Experts of a small language model: width 320, vocabulary 8192.
Below are experts of layer 2 (counted from 0) of a mixture-of-experts language model. Rows are named router (the router's row for the expert), gate (a neuron's input weights, with its number), up (a neuron's input weights, with its number) and show model dimensions 0-63. Each number is 50 + 10 x the weight over its row's rms, rounded and kept within 0 to 99.
After each expert's rows: "gets" lists some tokens that make up at least twice as much of what it gets as of all text. This comes from a sample of Wikipedia text that the model never trained on. Tokens count by the router's weight.

# expert 244
router:37 47 37 42 54 56 43 72 57 68 56 48 39 45 52 60 28 53 59 54 69 38 33 51 56 58 51 27 53 59 45 41 44 55 50 51 44 68 60 63 58 49 53 37 40 43 62 57 47 37 43 59 67 48 56 29 42 50 68 55 62 57 52 55
gate0:43 63 24 46 61 57 52 47 51 39 50 64 38 59 51 55 43 44 47 66 30 44 55 59 48 52 33 33 71 61 61 43 56 46 44 54 46 34 40 58 47 69 34 42 46 27 69 42 51 50 48 68 42 56 35 44 29 56 59 64 51 57 45 51
up0:53 50 53 56 46 41 35 55 47 60 52 37 54 46 53 66 67 41 52 39 76 43 56 41 41 58 74 52 57 35 53 71 39 55 70 44 53 64 49 24 43 43 48 52 51 51 41 56 38 40 51 50 76 60 68 60 63 39 42 41 52 57 73 45
gets: "0", "1", "2", "3", "4", "5"

# expert 201
router:61 53 55 53 56 62 49 67 56 56 62 55 51 46 66 61 36 37 58 51 51 41 41 48 40 57 58 46 52 60 39 53 42 50 40 64 41 49 32 53 43 53 65 27 42 47 60 57 44 51 44 52 80 76 52 41 51 47 54 70 44 64 42 47
gate0:37 53 43 61 41 56 41 41 50 60 33 46 55 68 49 51 56 52 31 60 33 57 36 50 37 48 50 41 72 38 32 50 47 24 50 46 60 40 46 61 39 44 44 57 60 63 56 47 44 49 40 49 39 64 41 50 53 53 60 54 49 60 44 44
up0:60 48 24 55 70 54 57 69 57 56 59 60 39 51 54 55 31 44 54 37 67 38 48 41 57 66 44 49 45 68 54 44 51 47 29 45 40 57 51 53 56 41 53 53 36 28 60 41 39 24 45 56 50 38 51 40 44 63 64 47 46 56 46 40
gets: "s", ",", " were", "ar", "t", " such"

# expert 255
router:44 48 38 61 66 55 44 57 57 63 69 50 49 56 53 65 28 45 45 47 56 44 47 55 41 62 36 49 45 56 42 42 28 42 51 46 46 54 40 55 51 45 50 30 28 49 56 49 45 44 36 58 67 63 55 42 39 46 63 62 34 66 44 48
gate0:51 51 50 57 59 56 56 59 53 53 35 54 52 38 63 44 48 55 55 42 51 57 29 49 42 42 57 50 72 51 54 63 38 45 51 37 55 51 57 59 62 38 39 48 42 44 46 55 65 54 47 62 32 67 60 59 53 54 57 44 59 61 65 56
up0:48 54 57 65 49 49 61 52 53 60 36 52 53 45 62 40 39 58 50 41 58 61 49 58 44 37 55 55 58 49 50 58 42 46 57 30 72 50 61 53 61 36 38 47 51 52 39 56 68 56 56 60 34 54 67 57 53 51 53 42 54 53 70 68
gets: "2", "1", "O", "3", "S", "U"

# expert 188
router:55 57 33 38 52 65 40 65 65 63 58 37 52 51 69 47 47 41 39 44 47 34 41 32 47 62 47 35 59 50 42 46 36 56 45 49 49 59 41 55 47 51 62 38 48 35 61 38 43 50 50 50 46 63 44 34 62 70 70 56 49 57 45 45
gate0:44 44 45 46 46 53 38 51 48 43 56 52 66 51 35 61 55 43 40 41 51 30 45 45 45 33 60 52 38 45 35 43 47 33 52 42 54 59 46 61 66 49 57 65 58 34 58 42 38 50 67 58 46 45 43 40 64 53 61 30 70 45 57 51
up0:39 35 56 48 39 51 41 55 53 42 53 59 64 52 36 55 53 44 42 42 52 32 48 48 51 34 59 53 34 41 36 41 47 39 55 41 57 55 48 48 68 47 62 67 61 47 50 46 46 53 71 56 42 38 38 42 60 51 61 31 67 42 59 49
gets: "\n", " |", "|", " the", ";", "on"

# expert 75
router:55 50 27 51 53 52 51 65 68 63 72 51 29 48 63 56 38 36 38 50 55 57 30 27 47 55 58 48 43 56 40 25 51 39 39 52 43 63 41 52 56 47 52 46 50 37 71 37 38 42 37 45 61 60 51 43 46 47 65 59 35 56 50 33
gate0:35 61 50 76 48 45 36 51 50 60 48 38 35 50 48 44 72 60 49 39 47 54 55 49 61 38 54 51 51 49 63 39 46 40 26 36 59 53 59 54 53 33 56 66 31 56 54 62 47 41 35 55 55 48 25 38 60 60 45 46 50 60 64 45
up0:63 44 41 29 51 53 64 48 55 54 53 54 62 52 48 58 27 37 59 74 44 45 33 54 31 70 46 45 57 52 40 65 52 55 58 68 43 40 39 59 54 52 46 27 57 40 50 37 39 50 48 47 49 49 62 59 41 41 51 40 56 43 40 48
gets: "\n", "---|---|---|---|", "|", " $", " over", "|---|---|---|"

# expert 142
router:57 55 47 44 59 54 45 56 50 50 57 38 46 51 68 62 44 43 55 43 47 34 50 47 41 58 65 41 55 50 46 45 39 41 41 68 45 58 35 49 42 49 34 29 47 51 48 38 43 44 36 54 60 62 62 34 54 52 63 75 51 73 61 43
gate0:54 58 64 58 40 49 48 55 55 44 57 52 45 64 52 36 53 52 41 38 57 50 51 57 46 37 60 54 36 40 60 51 48 63 51 48 62 61 51 30 34 63 40 74 64 48 33 54 58 54 51 54 55 50 60 51 42 27 52 55 64 55 61 47
up0:57 46 54 45 46 46 38 34 54 42 35 53 34 53 48 52 50 40 51 52 62 75 58 73 67 38 38 38 51 70 38 39 21 47 46 56 57 47 42 51 35 45 49 70 48 28 41 56 43 47 52 47 48 44 46 41 30 49 46 49 29 37 43 38
gets: "o", " de", " (", " Los", " La", " do"

# expert 37
router:33 59 37 61 67 69 39 56 64 57 60 55 41 56 57 58 45 42 42 54 47 35 38 38 38 50 46 34 58 51 44 37 31 48 54 45 44 62 53 50 54 62 45 42 27 45 51 30 40 45 42 54 66 48 49 31 46 55 63 49 54 60 49 40
gate11:59 40 38 44 52 56 42 56 50 51 65 51 44 50 64 57 57 43 52 47 51 39 38 50 42 67 55 52 56 65 57 52 61 41 45 48 46 48 35 60 49 46 56 39 54 38 56 42 49 42 34 64 59 53 46 51 33 56 44 65 55 63 52 36
up11:54 43 37 38 56 51 59 45 16 50 49 50 56 51 55 50 52 28 28 57 65 63 50 62 41 50 50 27 55 47 49 46 58 46 60 62 24 57 42 52 47 35 54 47 64 51 44 39 36 58 57 45 64 57 58 51 36 33 48 61 40 50 56 50
gets: "-", "pon", "S", "ten", "W", "M"